Weights of a small mixture-of-experts language model, trained from scratch on English Wikipedia.
Training: a variant of SOAP for the experts, 330M tokens, 5040 steps.
Below are experts of layer 2 (counted from 0) of a mixture-of-experts language model. Rows are named router (the router's row for the expert), down (a neuron's output weights, with its number) and show model dimensions 320-383. Each number is 200 + 20 x the weight over its row's rms, rounded and kept within 0 to 999.
After each expert's rows: "raises" lists some tokens whose logits its average output raises strongly, later layers aside. This comes from a sample of Wikipedia text that the model never trained on.

# expert 13
router,214,193,143,208,191,237,218,215,217,241,142,202,211,202,212,249,175,162,228,216,188,175,186,176,224,213,227,172,177,199,200,212,206,205,175,187,241,222,198,171,210,198,175,193,248,195,160,230,186,201,212,160,247,199,162,185,176,165,222,185,175,185,242,211
down0,189,218,167,185,232,201,202,220,193,187,189,181,215,216,222,193,204,180,228,238,176,221,203,191,200,190,223,220,162,212,204,189,213,254,182,165,185,188,191,200,201,220,212,208,156,193,197,183,198,202,205,225,189,227,221,178,243,190,169,200,191,200,230,164
down1,207,187,198,227,197,209,171,195,203,195,197,190,186,236,214,216,198,188,160,211,201,201,157,222,180,198,235,177,199,200,215,191,175,190,191,183,182,200,175,190,193,194,222,211,203,193,201,205,231,190,177,212,210,216,208,195,195,173,190,211,195,172,226,208
down2,207,187,206,196,227,245,207,189,167,216,222,211,209,173,175,228,192,227,213,205,180,201,201,215,183,203,206,188,176,190,197,248,195,253,156,205,230,212,164,240,195,203,226,208,219,225,212,184,213,223,186,229,210,214,237,161,213,195,177,207,209,179,193,228
raises: ",", " in", " with", " by", " from", " of"

# expert 6
router,178,211,215,200,221,215,184,178,188,219,216,164,196,221,184,212,192,219,191,201,194,220,173,211,187,239,215,201,163,192,226,192,210,212,205,204,237,225,187,196,216,175,210,209,215,157,203,202,196,196,169,204,179,180,183,192,178,221,189,215,222,213,209,182
down0,205,223,177,215,199,203,187,208,258,183,198,228,223,224,167,174,204,225,202,216,212,197,230,200,180,205,202,193,215,202,223,192,215,179,186,184,215,192,218,218,234,202,195,211,203,179,183,187,223,183,187,215,209,172,169,175,165,205,202,187,203,219,206,218
down1,202,197,218,176,185,181,199,187,181,234,235,206,179,217,224,216,222,195,218,210,234,204,190,198,219,254,206,179,240,209,202,198,212,171,219,204,179,206,226,205,211,215,193,213,211,205,214,151,193,174,202,192,208,205,193,241,227,198,207,237,205,190,171,177
down2,188,211,176,191,215,209,183,172,220,180,210,233,187,161,194,203,200,204,167,186,193,178,202,198,186,196,200,200,205,170,207,205,189,206,225,195,163,195,220,171,198,184,192,184,142,176,151,190,170,240,195,187,217,214,222,221,203,198,170,188,218,182,224,183
raises: "with", "1", "2", "Note", "now", "loan"

# expert 1
router,191,231,222,215,206,173,190,188,177,210,188,170,205,210,197,222,181,256,221,181,222,229,206,224,201,217,184,204,197,209,235,203,233,152,196,172,203,195,180,215,191,194,202,225,201,203,216,226,192,186,210,218,173,203,206,195,186,184,210,189,237,217,186,181
down0,213,197,185,235,171,216,199,168,214,222,201,188,187,208,167,207,182,217,189,193,220,193,194,208,217,209,206,183,190,230,166,221,172,209,211,222,162,193,171,190,168,199,211,219,218,224,199,202,173,171,192,182,201,187,218,208,198,217,176,174,221,187,208,231
down1,191,219,194,217,216,183,181,198,206,191,181,228,200,156,187,188,217,211,221,221,213,219,198,175,182,201,197,177,196,215,185,203,179,225,178,188,216,199,181,204,244,223,184,147,197,195,180,170,190,187,211,207,206,169,192,194,208,185,210,197,202,190,177,188
down2,213,188,202,199,182,199,176,174,200,179,189,176,183,214,205,178,227,228,169,201,208,184,227,195,191,218,187,190,166,200,165,221,131,192,191,167,203,217,185,212,199,190,201,225,171,192,201,227,197,238,167,210,238,189,202,204,203,200,202,194,179,240,188,176
raises: "0", "8", "1", "6", "7"

# expert 7
router,182,207,195,190,232,195,200,216,207,190,211,196,210,194,224,219,173,222,203,205,217,219,205,208,196,214,181,182,210,225,226,230,200,229,199,194,221,199,213,187,185,181,176,187,172,200,181,200,154,206,220,176,190,185,175,213,189,209,195,217,215,188,197,197
down0,182,177,201,229,155,156,244,215,180,221,194,219,215,265,209,211,194,194,165,216,203,207,192,198,204,170,177,205,210,223,156,225,171,206,179,205,237,234,186,235,185,173,212,188,192,199,181,202,249,184,207,205,191,191,234,228,177,195,209,173,202,188,220,225
down1,235,165,171,179,191,168,190,161,205,211,204,211,177,181,186,202,174,178,195,172,186,188,206,213,208,172,185,224,231,211,217,229,187,174,232,205,223,200,189,204,216,185,206,195,160,182,198,214,224,189,197,161,174,202,169,222,232,206,192,191,238,161,196,212
down2,225,190,220,223,194,180,186,193,187,220,197,215,254,232,236,197,188,174,193,209,231,222,181,204,213,187,201,207,192,189,182,182,211,178,169,213,186,210,196,217,184,190,199,244,187,187,170,211,188,225,207,218,184,202,195,235,197,193,194,189,188,181,191,171
raises: ",", ".", ":", "/", " (", " and"

# expert 14
router,187,160,209,214,214,206,216,190,193,243,181,182,197,158,165,212,212,219,218,200,200,190,184,204,209,216,200,204,197,238,191,230,200,202,201,218,188,188,199,223,229,202,206,173,228,158,201,201,168,197,186,176,153,217,220,203,210,214,162,249,204,198,189,213
down0,191,220,185,216,181,196,197,173,196,213,219,220,206,210,212,216,212,205,187,197,239,175,190,206,200,190,190,263,167,195,160,222,220,209,203,164,179,240,190,212,169,191,189,221,190,216,207,225,203,245,190,213,204,175,208,163,163,205,192,250,217,229,185,207
down1,213,242,188,190,224,192,219,235,238,210,202,209,204,223,187,180,201,220,194,178,202,245,202,219,170,211,223,192,215,173,227,236,185,211,228,177,202,209,172,192,181,217,162,199,216,213,205,180,195,209,159,217,190,199,204,199,235,211,239,206,174,192,218,211
down2,228,193,223,197,189,209,230,221,191,215,242,224,209,226,211,178,189,200,176,182,233,197,211,198,190,187,204,220,197,171,192,212,248,175,184,157,220,220,183,191,143,174,221,195,217,195,175,194,196,181,214,225,172,199,232,194,205,207,204,197,185,195,204,137
raises: ",", " and", "'s", " of", " (", ";"

# expert 8
router,215,193,188,178,196,217,168,172,228,183,153,201,180,195,181,250,174,154,186,216,197,156,186,206,199,196,188,185,218,228,210,193,189,224,190,207,208,209,184,209,226,183,195,239,226,178,199,221,177,198,186,197,236,183,191,188,173,169,210,220,204,183,189,228
down0,214,176,207,187,240,220,210,195,163,169,213,244,204,173,215,180,198,193,241,210,207,215,186,159,174,175,185,189,225,184,216,227,220,197,210,218,224,224,210,240,191,175,212,231,200,193,210,218,182,224,227,174,215,182,188,161,218,217,236,194,183,197,205,202
down1,190,183,242,214,236,200,201,190,177,167,182,230,185,231,209,177,184,204,226,205,198,205,207,207,212,223,202,201,165,196,186,214,183,169,169,230,184,176,180,227,212,179,194,171,209,199,234,227,233,211,227,213,204,218,218,158,190,183,202,229,237,193,179,213
down2,187,201,196,217,220,197,227,197,207,191,212,200,225,193,154,193,223,186,209,187,231,217,239,218,208,262,238,227,191,230,196,224,229,168,181,228,187,185,204,215,206,183,181,183,222,219,193,218,206,171,167,198,194,197,172,205,220,205,192,223,209,206,199,192
raises: ",", "-", " and", "\n", "-s", " in"

# expert 9
router,204,194,210,234,201,196,210,209,162,217,234,198,213,195,193,199,203,237,201,205,174,222,193,189,220,204,208,199,149,181,201,173,196,184,192,205,233,211,238,219,202,217,196,185,210,216,210,194,205,196,239,210,169,219,210,206,217,173,186,204,198,208,232,195
down0,223,184,176,202,192,198,224,205,215,193,216,177,199,208,230,245,216,202,204,187,198,212,161,213,194,205,208,192,197,194,198,177,185,245,157,192,209,186,174,208,198,191,200,198,224,220,190,194,185,258,229,191,196,184,195,206,194,181,209,183,223,222,212,242
down1,172,211,195,205,180,172,205,186,219,210,172,200,230,225,218,201,200,204,202,210,204,191,194,204,195,189,191,178,217,201,211,217,191,219,197,186,172,211,180,185,194,188,192,188,224,175,203,221,196,209,193,220,166,231,182,177,198,207,189,222,172,197,201,205
down2,197,205,201,160,192,186,183,206,208,209,208,191,216,188,204,206,180,207,219,191,228,195,185,156,190,213,195,165,238,196,271,213,216,219,193,200,181,192,185,199,206,193,176,214,163,196,208,193,207,200,193,195,224,194,207,222,187,206,214,212,221,200,205,201
raises: " However", " This", " These", " It", " Although", " They"

# expert 15
router,201,180,217,204,214,183,205,205,174,210,218,189,194,223,206,218,210,181,182,187,167,194,201,200,158,218,163,213,194,187,212,154,176,185,223,229,163,179,195,203,200,183,183,191,176,239,208,205,198,201,206,206,160,171,222,205,172,208,192,188,203,222,178,178
down0,201,202,189,168,225,215,202,195,207,184,173,246,195,203,193,148,206,186,207,185,188,214,218,195,194,222,197,209,177,187,182,197,217,184,185,214,138,160,200,180,197,199,178,191,212,219,190,197,172,193,203,191,181,204,222,174,199,220,186,196,235,246,167,170
down1,182,237,186,178,173,199,208,204,208,155,203,225,240,205,232,187,199,193,236,190,215,164,197,186,214,198,212,195,225,198,203,193,199,205,205,184,187,204,200,191,225,177,224,212,216,184,182,231,184,217,208,196,201,185,215,228,194,203,212,195,140,215,225,194
down2,231,202,202,203,183,191,210,194,222,198,208,229,230,188,199,205,184,184,187,191,181,234,192,206,198,183,238,230,187,196,193,213,226,206,196,209,169,209,186,214,214,204,180,206,182,195,185,216,209,212,207,198,173,221,194,157,225,197,212,207,217,194,190,235
raises: "nd", "0", "2", "1"

# expert 5
router,227,193,204,219,190,159,241,199,199,203,175,199,252,215,181,191,206,184,190,185,208,187,182,205,213,209,159,210,212,212,187,200,178,201,185,209,186,193,175,198,210,217,230,201,204,174,218,190,204,199,219,210,230,174,206,202,225,225,201,189,193,188,164,223
down0,226,185,229,180,184,225,233,175,242,246,204,187,187,216,198,198,218,235,192,199,223,210,210,182,174,219,215,218,217,212,170,176,211,190,191,174,156,213,189,225,224,192,220,206,211,191,153,225,184,185,215,201,194,220,197,204,222,202,169,186,217,174,230,200
down1,229,182,197,185,210,201,206,185,231,217,185,214,204,174,177,188,228,230,175,179,208,200,193,191,221,233,192,248,219,173,223,206,197,212,236,170,186,224,198,210,199,171,192,250,180,212,232,166,171,206,200,165,217,211,170,214,188,193,227,167,206,235,208,185
down2,213,184,216,208,181,218,175,205,173,184,199,202,220,213,217,206,235,169,187,211,212,192,210,201,167,192,180,203,227,181,209,177,219,190,168,205,209,218,204,198,187,220,159,183,194,228,181,199,206,192,157,177,193,233,191,207,165,236,200,217,203,197,167,180
raises: ",", ".", "'s", " ("

# expert 4
router,208,190,194,188,167,223,212,223,217,194,201,228,170,188,239,213,216,209,226,205,203,188,255,142,208,170,221,190,208,194,205,196,212,197,204,174,174,202,215,222,167,188,166,202,185,250,191,210,193,203,215,176,199,220,218,210,195,164,212,188,181,201,234,218
down0,187,165,211,202,200,198,184,151,185,203,220,210,215,187,214,196,212,217,224,189,202,192,234,202,187,185,207,208,197,196,189,207,231,181,203,201,210,199,222,157,219,181,198,235,190,210,175,171,181,210,216,229,219,185,190,221,201,193,213,154,211,203,180,191
down1,207,181,204,202,188,196,203,190,211,187,185,169,199,181,242,216,207,201,215,202,206,201,172,180,189,197,188,149,176,204,223,204,195,183,201,169,211,184,200,195,210,204,175,186,215,214,238,241,168,196,204,169,185,168,161,190,207,200,203,197,228,172,204,219
down2,190,192,196,194,221,224,232,219,198,205,213,184,208,199,200,216,187,217,200,179,181,253,202,224,188,217,193,215,198,196,169,174,188,236,198,206,177,226,223,200,177,203,178,145,183,205,206,224,180,204,194,199,224,190,211,202,212,195,181,198,231,232,229,192
raises: ",", " and", "'s", " in", " (", "/"

# expert 12
router,208,248,206,203,172,174,220,196,209,166,220,212,222,216,206,162,209,231,205,206,239,225,213,186,210,188,217,210,203,193,213,215,207,200,197,172,223,214,192,203,191,190,235,214,167,186,222,179,224,196,220,229,214,190,182,209,229,219,224,190,231,196,196,207
down0,215,197,194,186,188,217,220,150,218,218,180,184,240,205,177,208,177,163,209,210,173,209,170,227,225,179,219,235,187,170,196,177,164,188,173,220,202,198,176,200,183,202,207,206,218,197,202,211,188,204,219,239,212,186,204,207,200,163,180,198,217,225,209,186
down1,221,228,203,185,236,177,193,235,160,165,210,184,179,222,186,218,161,183,207,217,204,186,222,177,217,201,203,211,218,205,155,187,187,199,200,195,186,185,234,227,170,216,219,218,178,197,229,190,180,229,205,216,177,237,200,195,222,186,200,193,185,221,199,227
down2,232,182,198,248,223,147,220,219,232,253,162,195,217,208,192,229,201,195,191,213,201,234,213,210,228,203,202,207,169,177,215,215,161,221,209,194,165,164,177,208,217,230,191,176,214,174,213,184,206,179,197,205,179,199,193,204,181,193,186,227,168,169,202,217
raises: " the", " his", " a", " this", " its", " an"

# expert 2
router,200,224,191,199,221,187,180,177,185,168,204,205,173,193,223,194,187,185,210,216,178,222,191,207,184,206,204,219,170,180,156,189,169,241,194,168,179,213,178,188,205,210,187,181,192,189,201,175,221,217,192,171,227,199,173,203,233,193,188,195,219,162,191,186
down0,181,221,184,209,207,199,209,193,195,233,183,215,209,159,203,188,178,206,220,208,199,189,185,208,191,210,237,219,195,203,191,170,209,201,197,188,166,211,178,218,179,193,198,189,215,212,224,178,192,211,171,227,199,224,234,186,206,206,197,187,204,199,199,205
down1,169,250,192,219,223,241,229,201,211,194,205,171,171,207,184,247,218,169,169,209,217,162,196,211,202,194,175,193,183,205,207,175,216,219,212,190,197,200,178,203,206,184,211,232,218,223,230,182,215,154,237,184,226,235,203,246,226,231,226,207,221,221,216,180
down2,201,198,214,203,166,175,177,202,241,226,193,214,206,188,213,206,212,200,172,206,194,197,193,188,208,202,220,206,213,214,228,186,197,196,184,220,175,183,200,196,191,208,229,174,206,183,198,246,226,188,194,179,163,219,189,203,161,218,195,221,183,232,199,194
raises: ",", " and", "'s", " in"